{
  "experts_per_token": 8,
  "vocab_size": 8192,
  "norm": "rmsnorm",
  "train_tokens": 558300000
}
Below are experts of layer 9 (counted from 0) of a mixture-of-experts language model. Rows are named router (the router's row for the expert), down (a neuron's output weights, with its number) and show model dimensions 0-255. Each number is 128 + 24 x the weight over its row's rms, rounded and kept within 0 to 255. Numbers have three digits each.
Before each expert's rows: "comes before" lists some tokens at least twice as common just after its tokens as in all text. This comes from a sample of Wikipedia text that the model never trained on. Tokens count by the router's weight.

# expert 122
comes before: "-", "| ", "|", "\n", "- ", "- M"
router:136136127127139162163091088144098114123103135119118169110142097133147131146124122111111102142146113167131109118127170127135100091128113096159081100101111158141094139113141174128116113167105114086107139098119127103117110176155152125117114135181168132118125148174112147117113160111175160145134124106129086109073122109084096137224125108138165127140123142148112138118142127117147123116150124137138135111100124128119152134086121146135144115155103123139135151106130136119156182111105131130086136110118128144118115128116112110107107152125108162158096142124135105140167105098100165145154165086166122142111151117148106151126058142160114131104117139126116148136140175145135125103144122103148122130130113142126120090106170104139108103170139183130132164131148145103094113123047170
down0:115147120112166113135104156130132122146105122186148161099112170081132107154145116134127083120132090144122172085070133120150113090126114144163133127132136117121112124128127153126117111138119157121176162165110133110102100077124169140112109156101159131079116129117118105126150116143116123135142113133121086145156124112125114103132170126134118152088133147169111172107133177110122120142099176139125091140088091117149094125166134076141133096138119124152111154113108130137147133128118171091161139150126110106118109095078110131122149129184126170126108089103127106151102144099123128136148082100113095137149076094123122120143104120141116134163155107096139171102125128142120153107130127147118104171128132167126101179153131105143104114153134156150148097151177109171166145108147157
down1:109156108102142087145127146125133110103160170126146135109113106133142095089122130120140105120119125120136100107145111115146144128157096163120109121156081161081172107151148105172172110140126141130126084125142134133116122139154136127131144094123091090103145097116140117123113126125140131162187157118144092172145158116155088175119173099147144153154152181167133155090127132104099105074148143102103125147148128128137133104150107107064133150145153144124063136115120154114111137148089157148110117131095159141136115148104102089124159122153174120141120117150123135099153110120122168154148142103100130110145134149138121140180089067115149131113104144097084106174104132128146136127118081135147089097134097117121127146146114164107129171124149154155128128084141118131095136124114150

# expert 30
comes before: ".", " of", " of the", ",", " and", " to"
router:080144168192131137110106154121114136118169128093150157124146130155127141158110189118084099105132155122149148096128111169090121124124114104113098120142142130147133142108136168118128119130116147143078140137088113127158106123087136105114139126149138142043137122142133123140136128108135090119131126104154142161166103134161112115112128118115113134158149127109084145134135118138146120124136100079146151133127089131165089130112126148140196083193131168213117123104098118128120156171153103142125121125128160093080130081106147111149131099102135152161140120141146109107135119112130153132127109151147104165127128141142093152127084118110102121138158080126124170116142116126127168120165104115131147106120122143119149117154101123126096165132138141124137142201127145105125107144108152
down0:138143100098081143164142127128128142097161051103139126123148108105169072140112121139120113072085146133098129122124123159177126074105133101084129151138165151134120133109114136111130136160145182111142120159138096110106096121092099113124111129131135102123098136132128151120147116127102129100136180089125108153118134140144087106141142107132105131161098142126146126112139128121133155058115106153083161174163118131157142165111162134133124120118140117142091127148104117136160113198122148111140154091149102129193144113148153155113146135117147136112110088110126139123109129090087074162090109129128086135123128150133167121129158110130135168153142106141134107132136104098132146151115129151150141098123165102136121158123142143114135096141127187125156106129140159123147122079146149
down1:102098114141113125085151103133148121133133130115138140154102117121114209145095145158130118094111106138117150122119133101104123181167126123103123119113090103111155105133110080113118115127154122115121139110086137110160150175149150122139178143135115083128148133108106124147117116122119167111128145164125136111116171110107122097136171139099138119102160121129160079152071147104155149095141143127113085112122150150134123100119088109165150167132121121168135087109089083136141134121129118159148156074114130152112083106133149143154119075128135140118152131142160101104130114117144149126154109134142155104116133110138108159127135096130127136122110132113116140150116169116124135122167147076073133148133127124123141074170141155168105158154108141111137131137084138142088206076112099

# expert 46
comes before: "ing", "ed", "ing the", "s", "ed by", "ed the"
router:079118142152117150107098129127104102111177137106176117135137142165155122143158155113135135080138166098127131118133157145101161158121118155123140139112102151112118157144121145150139098120109122146107133074122153106157086114139118105108087154128122125124137122126111150089114135100181118131095148102138120135103143158147085110167125086150132101152127111105144098117122148164154136123148104135132108118104099118116169155092158133122191116143174114144173127151096128151109147132113112170134130098072130104133120139082114100110143108123081129143126108124115092122155146130105123111147097084157169119132184151120122152105066140107132113103150077133125148092175131161142134146142126078108142092126170117126128145125140126137109128113121158182149130164149120129148150198124109
down0:150140055086094128110190111166145121102165146126134123121106131119156147119093119140111198130146145091128129160106148145132174129157119118115110131111125100099126124139133111125115124137119163115134123125136156107144118128194127145100122128148151106171120134146088100106135115123164099139086162152141109061131132171111120152134124118138137101147141079124101077123130150126148050111143099148095138164100108131118119144149200139132146124085167108114137123157077093141131109155144124156150121087111168121166127119113117114059138124159094163136158129132135115110121102120144119134109116109152118117155146120127114132140126118134117111100153149157116099120163157134134107143136130118132171105131163109118130150188163124111084111150106131133137125119145138117153125164091114
down1:138123151151164098149167094151130124131121111121097118112127132088132107082180104106103104122111139161168135122144102104145106113126144128124099136112155128120114131117163160072140089126119092086087096134136113108156155194126078150097136155106139109135112094159120110150120107122099131159122117158124136137157121138127086113161134159139105113138103131129104049091123178126113142133149102141119151111093144149092088101111100101114130137140108187154099120119157131144106182131166114119123141151121119137141119109118105154125178123150133158146155120180144081124131142094138161156153104178122138090134175143107108126151154129101129170145132112124121129146125125128182121100095104093090160156108124116113154133152107135166150101139138090108139131136123104135135150111095131

# expert 35
comes before: "| ", "-", "|", "\n", "- ", "2"
router:090119148139153145137065106134112139127115129125084163104187092110139141139120095119121117113190095167134108113126156117109112115139118115151102075114134164130110148158151145132109087147094127064090154095116083130113120112151118119144123139138148149121118133144081111092122147118136163137127139126139083091117068124116112113208124159145129128143133128128141132133139135142153110109147129119127151136118128114090135138093110136132143111162095168142139146153143109121141141110095151111113119117139141144120104160127099133065102156118105093120090142127128123162201126137089137125136115132168139158126128128131133114117097133144127132107109139122103156117122181144143155110127095121147109160165118161172158105111151132121129099183111207094112147107134146103123135149081146
down0:133156123152114180118121130096105153099128166158143139160167123108128098135157171106135117148080093139121142164129133132155159121129139155137071125109216157135098148107150113147122142107117085091141104159152120143133124136142120108086139143161089112167141110141078136108150110129115144143083146111108104146117121103111111118121150160164143140155120111136159119102124144144094150121125151167112111150150172137150129067149111124150147128136148101126118166130148114142100146183135131150143135097104135131117141129151102153113110113143077131075125143076141145135093131104129101109137135124138078110110143162114094165106088112129124133097144155160140120121135141175145138093093119088110154115112141110167110171130129100114143116128136126106172101101146137110161187132124159
down1:173152134153111127135200115130112127116121169110104152143122154158113137120128136113114099123128130179109141153166093145080106139156087098111099087151146143137165118109096148077092125126105138108105102126105081129133163124078137154102157136086117131146134120150123133146114128106131141124123130110110112117081148115149113134173121086126148120133108142140149126108109167118160139094123118070111150113136166156127141087129091121094111163144101147073165145202079098096134150139097087106146123116107167181161117152143132136130158117088114117171135142131159136093106129130101144151141104166154117112121115177119131126112137142109140112142174125139126081174144148144127139152159152084135130137091144127153096113130134119158113122161134112133105131165123118115141133116145127

# expert 93
comes before: "1", "2", ")", "–", ".", " |"
router:092127142149145169146095144169108103124151138141135151171144132102132122155135155148103151085139106114149123127099085152106104131134104152166159154100091157120086126104111108144119108105064147075086105099126137168158129112116110116128089123122158124122130145164092144121100150124129125145113136119100107121144103122123107161100159154112083137158133137156123147106102122127144103136139105128119159151107122126129135135109106168152139068133136142140115157088096134126158172125125156123145112096104141113082107125137119100140147142099123106129139113087101153114149184163116105117158129104128139172107139120108117139098137118117124122159149120118096148119107157168148100083166056106100146113089124130128115116110185131139160115151166148133119096194140118139159125098148180
down0:151119185127182121142125148140128118111146084158108144115143105096141118127121141096111167124120138143091163130141133123138195127117191165126116127152151171165138078135142160139142137104155156116174127115167161107146169174087101094133092125150109116124132162099115119107112117156156080156097137134110132114144066144099150139144112136167161091093176127166129144124121102163130129135157078115165093147173128158159147118119104168128124168134143139137114179121102102125131177128113124126134123115129119148133134163142137082110143136126103094135133113113152152150126118114134093091170124107150123095110139143101155110162098128134158078137106141128126098135166099132135141124120153120129146136132114141141131128173141130115122112111120085178099146095135146138134093125143102
down1:150187081144149157108160115151164183132119106151117099143109143108139143120146144172112113120134158115151179103136151118123122136133125091143088131123134140144093110149112101150147114107158124087114151143117136124072101124134109128134130124105129148175131140139154143080148112145109103107079127130168114116141116125122089147135110112092117078084135127100107133090132056099126146116159137116076124082139137168133112109146155103102150141137143105116134127120119118151137135162144169087122137084120131122101101180143126129116103095112132142144176090075149109140123094147145105145112177113114142115112137151128131131128174147145151130139086151150117090167143099115130117141104131076120139155082165116105121096145111115153117138160146133091102134155097120095135177155128108

# expert 5
comes before: "1", "2", ", ", "020", "8", "014"
router:099145109149133154124093144118109170112137088110122156140144134157100132196082182102122144115135117090137141130119102123133120119123106121111133147124093097144101142104110111158116135138091118064099125118141098126118117141113134098102088129153130176125128166139129121077151161110134142137116159098112140154172091159121129130136128162132138131153112119143117141120073084149127115138155125116164148128118130116132126139136154179113139067130131144126127174110092129167150191133112099118162119128148122098106111103146121109141146124118128087165136096059126124126160122128120133110132138059177095141113106127120155133134143145116144159133127160129165112107140149140151155093196120174103155115118163133126108084130119108109127139119182143128112108139114157165105125117081157
down0:147113124150166120145129198139152110140159092115126161102123139105103142141141138176131125146108101121160117135135104122157123141147146126107142101139128148115130111129101135098109067148125094164149150127125137070153125111156118174139148086142104147159118159160112079134139113084106091142097136161116141098158141103120114122148132141111096143099087128156145108148142112109141132121180167103142124135121097182137126122135175106106118128151124118123131171134087131133148084120101110131192143146174105135115136165144119125150170146148144157140156128132122104079105171154084129145137154136146138143139126104166117136122099131139103116131150116125144128153147112123156128132141087152077167083097117126164142149158112116093127107077175119136115143149138064164105161116141131
down1:124152112124141161167116121117121142110130100135111147110096128159097100152098131138157159118129162138122099140125127163108120133113140135123111127092144112112102124139134159078149144081087153154123119071144115139126106125123072157100126138165126134151118112162126125155111118124161116141127089142174107121179175092150120111149140168114131160123112147127105114104094081090138146163123148102165176167087103141160173164125101114099144152145144091119130106167157103115155099155092148148140127135168155124147103096132108134117146135133110093139144106084118146121138145159174148107108137142144116181117123163138103111111119147120092156080080158117108095135126143122072152163174131116126110148117104134090143119104132098151125157113140114143142106141135143082165178136121119

# expert 47
comes before: " | ", ".", " |", ")", "% | ", "% |"
router:116118158163159128128106142149049153130115139087139132175120154095117147144137148146109134118113171127114144156126127105120055105111130084149165119127055085115103153112139128141109110127117131102099113130089139147155150146135104124114148092096171117131138197158162139152131145116097088132133163083164180148094126131146097141106129108161096116161120108126083148126124147098101105120148129105112097118113122115123135156141121179096173091126146148146137146124086119122126124121152137139142126124140093115115101111129155103133093157079149112204111105111174131130109076150126148149124101132111125165122106122150127119136147106134137132111161125105142168138116126114103127123168093127095136123110147169132112125161152105128130151112159174124151109152143124118146136121108121
down0:148155147089135159177175133129167184079083064108144133137115129157101115149103149100097122134123107117174106122126180125144122147128125103122123133140112140151121147100105067116138148127124161122123096142107142142130106117129090099134179172080163143109106127108149109102147157143111131099144167137134147123111129106095144130127150128191133117161132129137089131125085118104112114123139112099132121091111112167123119180097142139126141113112093132159079149118159119106143145172133152137169130142093136146120157123149158096164140112161084095136126134158164182158128126170122147117111138133105115154123112142099149139123172141149094120095110100156153128127126127116124190165151129108116149082091127171110097149117136131138163135125151130116149144132133145153105117116138124
down1:140149138141170120135140150120157097147123115137146112119130135139158149167100165071105132163124093141119108156094111118141132090138158107113114126129062163143121132160102108178090157114105167102096127153119141104193104141074158137131145108125104105125127083152151136085147113123167125113146153164108132147141108122117126138124128143143124115111113175150106106093140127134137167151105099130159089096175089162165127134100144145157091159156155153164131141096116113120124108175117115129115145146150143094105155121122072108140161118129124150114124116143131117140122141166088108140121116128142106079143116084102158169086133139166109118135112106123116149129134115139087106132141147110136151102171113157121107155140086157089141108165123136103128135142144131158144155080167101

# expert 78
comes before: "| ", " | ", "1", "2", "–", "10"
router:144121185141121128102104120162092127107176120117098154071135135137119154160143134135135147070114087148151132139124128097135073146098121103154125139109186139150122121070102147126168103114108107117089142115120156167169067113083117111106150163127165186139098122159125122127134172153137103137136116086150110119181120130089123115134143129131125167140101123143122152121140144106153120126143123083135149134130143101122128132149101157124139148138130144137130110114065133178127133113152151126152099148120121118102135105147120100111117097118071116123079151095126112129163128129120112124167138107152163174137124128114077126101124138128139110099142153102134165129087122151149108105128101101112152127111123121105138100075167133135190138124129121143078113123155115106143117110142100
down0:143168108120114111132128115132121149149108137104089136136118126139123058157079093106093155132168092139112162157164165165137167187150101110094098116142104091102139085125129135125089117140123140140151116097142130141121138171045119146079091099149103105158106135082103165139135104125116095102128099146144140126101101158108088138102084124128099092129133122149113130150140111095169124148136104146116144133099120144139121113113155096093101112130166142132075101157119161134095122137125143135176192099144150154121169173139118138152085159139143110130146138131109166120128108132139163181135121108140126113146152093137142151184112115124120131153137101099109112114161127126112108124128131120143132097116180101128115122104134111094142151146121141125139136102129115128140136141122154
down1:109091127122136096135129093115118156075125119113140131123163110112178124107141128104122105123086124134136120160133106131122127151122104159148140126110147098085139111159186089106127099161187086134108132103161137096100114149088144127099147108143137108126148126105136117111107116154148167110098142138106135154119186098116198177118111147157120101100139139141166112087160122155122113123130168120131114081143123104136096118120105121127132115133153148142116108131101119099115157120120141139076105158100096121104059148096073133111157126118127148120142153128135129115136156116145130110150124141128099127151101135128117132093123121109099135152182179116124108127138122116144130100089139157161120073166122102111068091141106166150149133101156115118111108146170126098136067103123144

# expert 82
comes before: " (", "'s", " | ", "\n", ",", " was"
router:083121172196152118125099148110063173134162122134170146139150115092118120132134169102121106137153144129204171159145112130099097151108096122137121100113151112114124131127107120166117145131117127108092158130113121126138099150131162075109130135130127147118112126096125116121165146083152111098107118129135129143125076163128140138135135160111141115163112092104074151139130142100113083109172104151129121109083116150155141147098106139143130100136144143129146151145121120128146147108116131169139130142107170109091113126105101156130152082113146141123105106116156103154127142082077142146144128132140109150060139149088163165085144139125113149117165097109136130116122134177116153090149127130108135113109136117164129094086126132100143151136123143179149110136142122084119145160127154
down0:139145071110118122102163149048133135138119159105116160163139124131085073144110107115123140096103103137125137133155145124105184141180162091122151128133131123146134113124117137138147152124150132174170122147110117122077121100155154083113112104138132146147092120160152151116146120130145114134187132129099135117139128105135126158102119145147143131125142122144201072126148114141126105114116127126145135152157130125137130099150132189062129131139122076117154089111075144156113100150094094130159147155109116126157152124145136137140123186157142121137118116091101129082114112158112143130143117114108130138129091096134136157161137101117125089120107138114131141129112159136130108200137145136138106124118100138081127136117140123130102079119149136143148153141139115170139069108112108
down1:084118163132110128106165102084138093089131139116138107130112093119154140123144153148160182153146103097161117120133131159123133127152163107099133132100132137113119140098093159116117162118136130126150143153115109110146147185159138110108128125162103098108088100104124157123098103162106148106161118191125121098114112091154122123119142157114155111145126145113142119147150129129087122167113128095120122121123107141198147160086142112135114130127132104099160177117156138138141105133129100108145135113150141132182141131105071122133159115143122109077098116113137116157094147079109135111137102128104127064165133178140167110124175141107161102131175155125113098133114106163102151129161103117165114152125155149162118169144101083095171104132124105122117135152140129127153137155120137

# expert 98
comes before: "0", "1", "2", " | ", "3", "4"
router:154111160145140147102092111121108150126121126138127173136134131124152123182098115137118152173131149129184094137123177115128140115115114079094095162125150149156132143113091142134157141132122128131127113131065137115137075142109134112109150162173206147122100124124130126073135170132118127159122140116125100132126120157108133103127127089109121145180127146110137114095140151138091106134184130100112166126125141108108116163061103146126174139150121143137123198160141125185107167110136105133133122104110131122125125087121106151166142102132092158118129108089134138121137123129108131121169129149154159113129127126108110160117128137152100144082152155117137130098173139163148096111113137106104097134142136161118136142148166145111137153113116134099121153162161124126120085170084094
down0:147125147114078110117184108149150147121116148135127188125133164147144131165119150139087152109098125102163145135112116152110138129125110130142175106133098161138157092137133121106119089107143127183130124154109130106181137134146106098108108132165107131121141140169114142168104140105144103174166164099112136142133143091082110091149154184133125141148100114112122152183155120148147181096146135104117106136136150153106134145159159120114106103122118148113118152131123115115112094111139148131142102101141125145120109127151095174088141070129148131085119147145116175170109175151104122145121115168161146107133097076174141153110092099139114103112153130130118123086123076137156113097155125108114106111130135171115096137155136132115121128139147096144098150081155144118141135129110120
down1:124172106077122148111191111074102170122127114110130149162117132123124102102106136128142122136126117139077096095152116114156126156146108152164164088158100109131130116152147135121091126128137159131136126135126140113104116112158109126146139089107089114099098116120111118113156120146095158126110085152132154136136154133147159118164117151150158077150104108136140143148086104154111184113146148124158087125068117131138122127121092116135162130100154117115095112094124120098150169145147136115145149127093142138157123174156138133120133123185142115173127114121123122075131088138124132106141120122104122106103117113137168109142135096128104132168050127166158136117118102075139161089140121144137132121132161074167143124136177135129093137104123174131165130118118156123099105124117154

# expert 127
comes before: "The", "\n\n", "\n", "==", "===", "-"
router:094124123141127151169088113147112086075120108126133158101080146109137086121105138139110111109132126147152131155140099126121135132185112119138114094137135137106133112123080138095122127149113113083097178100107152109118124170122144114139142132150149121108127130125088136152147152079196139132098081100143150103108123139123152088123125141132139152137110114126142133149035132119103104112144129147095161150132108161085146143117112177161150124123109127153094119104125112192119161105112140110148105150098110133109140111084120120125129096107112114181098122116120104096160126094089107133134103095120135180138142100134113163123106132100131127122106130136133106144157145127102133119167063128131157158133141134170156137136125123088144136129113180073130142127096131100099127133091120
down0:096146168123124141101082079109113129128129146160139124130112152134139108092130093134177142133092097147107073126105063134109121144065106170119140105127132128126109082161139119133159108176136148100126141097143177133116087125135135123116158125129132155133116143101103147133098111181125074134122166138132096126149142150136111136142096164079157109177134130146122139117117118116111123138115130140159081107136092136140131128143131127103123163101097121099129162133178098115153107112098149094108142172091132109126114118128146117165182154115154146131085116153129117144121132083149139135100129099081140150152119122115156082176122105132150138150106167124144163126142135139141157113126113073146133135153075142126117165145114128159128105161103137088098110101125119160111161129103111
down1:125119131134116125117149106170065135157154132123111156117104148127140125128142140137082120132121132137105135149133149152130081144149143161147131114119142123129100119116133157122119111129134149111160146151150157134097109110114167142147149149105161093104139126144143125143161174147152120121139139101079183149118136152131135148139157128109122106153131123175157128126105105084085141153156147126085161105109080160126128116088167093124145107165118150124139092092104142100137119109116147097085105121127188126092121132103110122171163122157147155090119072142126110122087127129176118113132138123126173124084051141097120166127175110154123093103123092159175134137147139199113105108141105139146150140135147152137112096144092100128138092104152142124134113125158105120143133167097112

# expert 26
comes before: "1", "2", "020", "014", "016", "015"
router:099148124137127129138094102123106146101155145122100147106128154132130124195108146123113143115122138118134115103125066128145128127136129095129128173119096129139088136086131116144105116121100144113082129091170121112152089114126100099111095140131090147109130098123115105052128140096140139152123129111087112149144081141115121124110110167124099098157102138136125155105055108121128093119165126105112155116118139120129106146104139156155157093120117176133124180104139135133135170097114106100137102145109154126096118116174108117121131121115147074145122122066140140101163138137109120096131118087149154160110147147122160157126130119115117098166127148125132117113166162137177162077137082137121150125141170088128119083120133127135138157149153122159118135180124118121127148181102172
down0:108125112062135112124090087132087138102105144127137098162145131101097143098115136111150130131100115137121119156125128098114126110108043120128109113111140152108096080118169161143129122141102121124132147123138121118126156150121133099133121168147130139077141105141135119111127148115148134140118124174117124098149114098138109138057147084151130164135135135117123142186190125082134141125094100145134094139115132173140137122159185108156120097090105142110083149157108123154152112158106138044101132127107152209137125111129102120117095105103137083127118137142129123115103146147122138151113155143135129119150097156189107089114106141129116138129128096150140152150135124111165176097139131145128143131144114117116136160122165180139124125120103161116149146105116134142113108136125148
down1:123125173106181122069153096161131165140085147152112161144115156137150129116126156140133118120103117121089109106125131132160135131149168129127147123093138175097111121126108111135154085083089124057133101130149131130114112118089127104093092166150136138157099149121116098177118068117116103084198098116074135107104143106133138118135144092120150146109182134166155120126133117095118107102099124143132158161123102131152139119127121138150154114126128125130115116138108121129114145082154093117152137124124125128124136139131104111111150095116136118155157172166075154158150108124185107114139132137116183087118113146150127121110132151120154156121151099122125113152111114210149118106080145135131156154118098104123127159113172125143109130118122114141124148127154132163108123107142137

# expert 80
comes before: ".", "–", " | ", ",", " |", "′"
router:154125139144156146163094112124101126134141122115127133138108139072141116165144130126125126127155108093134120127083153124101075112150113102141136159111120130144129118144094111184128096130113123146109129102099090138086126144099126104146114135167158170131087125139133134060159176128107120130135129067133155148090130174094143089081122139101071155146140116100116114101098158134125114106127124089113151098075131138132124168110138155150157095136181121148137174118112132123136133134123134142161155154154123101145115104103155122154121170107102122148081141117145136124120142114109157151147148137123132135088160128076156125109140144146151139094134131079146115158105218135133141121099086125125136098124176135129114109111102117105124145103182157122122110127136108114098127129094143
down0:115128136163098156147168135116127155146122117131159122063128137143106134105114143123094057102145138096166103142127149081129156104114125095124143119144118094129111135175129110144116169126133113099118102097140177099149108111157147141135152174092148099117124132145123128151097123069147124112132078155124110144124152156104129120099107170141115162152091154142101142111157109113093146175131138189137098152119128137151113129141131100136109115095141113126118155147154147151133080135150168095129108127133137097144120141134094124166085172166171150092134097118098140149149144136076147118111140116114134117120170143143135106141182142117148121160094106124127173108096157146127116137070123095116128147100170116140125143122134125085158119162107135104138070102126125127122133156105137
down1:106152110131086130146103133105141133156122089107116137146126175110146154131104140112132172125095124075116173150123124178093154128126129111163081116148105097132121145138075155110144116084102132140136114151147136113163172158120116160141126157145174167115133137136147128150143130160161101161151095147118115136154092121141110127155135193124116089138121148093111154155127121152128134139152139152118129105080128132142111161145142139147101137137153139137160142108134192078113085093160143139116085097163159159103152133152101147116157109157133123137131120137110149128125124172107123164107160101117115119113070124145117155168157107143080165144133108139113124151156121117107118163137083114124132113145111110175112108114128086113122132174111065165103108127120161111152108132127116

# expert 27
comes before: "2", "–", "1", " |", "020", "022"
router:108103132130109145119105143185124142102144128131134130100155136123129139195134176135124127083148069155146126132149119105111110136139111132150095163170099149097078116119141129106128129097078123094137126093152118130171082141090096096112111124135117110106112099118154131127119131154166103125146138123153131107122100131107101147110122141146089164192107141130125090122130121135125109087119113073137123119097133120111111158128118174166158140128129142155101204120066138148140205123137124129144119112115160124065108119116120119131118132123094101123121143110138119123174109124130119121161164105176144170131140131126135141108140121120101100154184125118132156135133160180159126083149119113125120129083113104135126121123137133124118157142134130118086176134170110155115136093122153
down0:163152166124081151161121113113132135127127133165108127119138140107139173124148093139180108129200076147106128127160145141142144128131142135160117127161138131139180146128125130147159109132167110163087124145112167105170116090136143107170145116121100140105159150115145172103138138181126142142116125134146121158124134109121154148137115110106137100114125115118143138183124086110131109113102158128096119129106158134109118119135144135121137159142161129105160158133126127113147109147158098103117132148099159146128109118095123165110156132099115095106085137108165084149158159118137163141095130095107144141088119096119068161124149109102139116084146127122141132145171089100124117183090113139103101087131107105147182115171111096133055155140134116152110143150162122118123146137103128
down1:134135110125158106163136141126142116109172098139146148113089137154129137120167153143154106096142111126158077150134132159120136201168121158165146150186105151099140112154121108139192126158141136161148156118120099136122121124083112134132133114110150163079114152142106140081123117150117143140110086154136087157144112127156102128136114114152140103111117096108089107126165167117109110101150183106145137158160114138125132141160107141145068162138102119127093121077162191128143111145147118130106072136086111124142125103153139137141137099119104100180145126126102101161148125165100133129148111128138112129157146177149125136138136153169151110141148135147100128136116105153161120137151105144106165115143168143117147148106163093100146128129120095118121147175163134156145121128137119

# expert 19
comes before: " | ", "0", ".", "1", "3", "4"
router:128138168181161166145091127131084169120136098130121163120127133133154142141155116138127124144145126125174109136105178129143134144133102111085159118088114131150112116122101126155128109135137116129094115091075113095122112156093090102132137139159178144128096111137103107049105134119118150130136129142158105125118115144130141096078120134113058142185156081137116143153137140136112096102130122131143126145150129123114111187090153137115136092152099148151095142174133110162172114145142079098139109123126181120107130136128080145144110102114164141112133152116153152109163128148089155138097148153134129151095140170134141153128136144129137108078130155133130129132161135133166141119123099141129131106142124165102086119118126123115142157141129131125132087179145086107103117123083091
down0:140133143119139138168109147102132121161131142140128132127146134144106125129118151145157128115130169134136155139095154138119117100165151126100124142148123085144105093099122127100156115159170150129105102129114071132106130132128113098169156135097121116168152114147121111101183115141168142079094122078145132166110152091096145145112122109142100159100155120140124114117136115118155164137079155107161159155112126097175129082122132115100142139131156129131153120168125146156194103163137108109129158105179116091119153143116167095147136120098137165121111119144162145127115147134168110143130166118126113105109085181084149096141114166133162122141126155136112129110146109127114109127153096060061153096135131166134089121145105150133117146121114105144126123176145155145118124154091109
down1:116128136140126086144096144127167092103082130103109102109126154106161132149117089112116149149110157139129121052153111105169145116078135148147087115133106138110110133117137076101128103112101092108125132134168128132152123142135148110103106142125165150113113132139129148100078099089120058160139131126096151132103152150127147152129131084141155106079091115159138134088082127153122110138123143152141171082143117150118113155126172132164162093123120115134100142119158119136142097116161131132099146139137128116113119103162154139134143102149138144110136129159092120121164095115121136127098132133101160138088144119109128108112118119117143080116100089108148081159160120139127147170107133137105097101165132126115123128144186102149174133126186090136168136084093116131101132111119155

# expert 103
comes before: ":", "-", ": ", "\n", "- ", "="
router:121115141131158172179067117146125081093143133112142223109147085101131156159135096128117160123168113154141093103130159140151103101153097125149114154078134148125143147145125107149173142161127116106130122085121112105139143126109116116096083120142122132104088156147087117115113189123147128129137145105136101113106126112105122131145106141158126115123141135121128106150123142137139094146140114123149146093108118110127162144103102141145124141151138119145124170096115133144154115148107129144118150124128159156099120124153118144097141144125153130168117139092106105136166128151060096133135108116109146140134120145119128137083144128106163153139071128136119170150082186116174144102154094131135151122134110140165139135053134126116126119188120163108118181126142114121116116133101156
down0:134151114115144131176115160146082160120120113139124140140105092117119151131086112098120204094135145135157146108179122114175096111092159167116140112111169114139160095130187154121089109154142120118137121115145121157150112076145098143108151119117057127127137124119125097110117134122121134143130131078148128112109140093155094114111105107154146096121137148145110105137101182191155098129128100147152164129092150088119168121125163126107094131125102138122119136128146112152126148100160125132130130129133108163162131136104120125160120127109141099157109095141135178146151144157132110093132145125121132097136072186147125147153101135109115114161161140135117131144138127135101112074146107170133131101169124118177116144120133109118119140143100113133101155153137162180146115168136142
down1:147119144125113126114111140104134159121097135115150136134121138076131156155103133135137174130131111110136105163130126141081127150127114129144122125132151111136105136152101086090167134147113112127119142147131121090099105096138117113132168107113151083134131123105120148097092124144149122130169135155103162090118124113173119112134137101152106084165151140095130120167077135112099135140103154100143103075114143158163143152094140108106135124171115181103073119081135172165106106163151118084114152155108088134136089136155115134141123094098142142121108134155129121139109169120150131099125095109100153096110111123121125092156178149132116147113175173158138149148112145177175131121130162112137142139145123194149117151165140103136111085157105116086097145158118137130141090131088121

# expert 118
comes before: "\n", "| ", "-", "|", "- ", "  -"
router:100109171157146159159096106138109138122102123127106176098152118129140119136149138121124127137141117152153119115152177127102087132123134126109088089122137163141112145128110145125123098141110131083093157095102123091120106150161142098137141147146151164121087136157120123137113137134171170121152189113124114117088065094113100136215168136125142088157124137153097148140150143140130124124143117126116176141125086146092115151086138136108132129134116137135098164130136119103153191109105149130099108098130141141132131151121122080083119162141075124146101128144167125145162122118090148138167114074143140184134155126124108128131087132148144138148134158134104129120128157152157123122140090095148088142137113139138125119114148136123115160136102172165141123117157128126089135106073117
down0:180127163129148080130141132163145121085119152142105155083140133064107089072166093172180113109127139167120128107096118119097152110142174143110102147147143110145127155137128088106133159098175123137128143118147131086143139149144137106107142149147088093164135142133125135167131139164118158132131169089133137115125125114129137103100104144137133100120096103128123116127157162117128147139126113145146107149173140085128128114125140124105104183159133123105174128123140156097137131182119133100155117110136129151126155122099105091155167108124165150191140151120122096169129141140168135167147106104107113124126132139109117138100090096108142155103129085159153130138118149128169135092139144116112114115108125119078111136165128112122142124105128066129144148099143088117130139112126182
down1:122124123118128157117136176074120169148103153115146157090112100141105126099102139172125101121112111087160152147151134123120157167110102153163166125146132130154123171126167121121150124126126102128142164157130119097116117150109142169135098151145161164110122152100160136080152163170137156160138109152152108128112140114145147134076131124130161103145140129124105150113146146115097121110131156118153170122147133112140135137141098123095114141122153087125105106137103180151157087201125109152152070124130160103136181152117177110120112159134122146137141116114153133155159113145132157124112149164151122142106177105113116112121146184146127124140126098092112161116114111134125098133112108083157119122088131117162131135152117121148149157155102159149140134124102086085099090079138095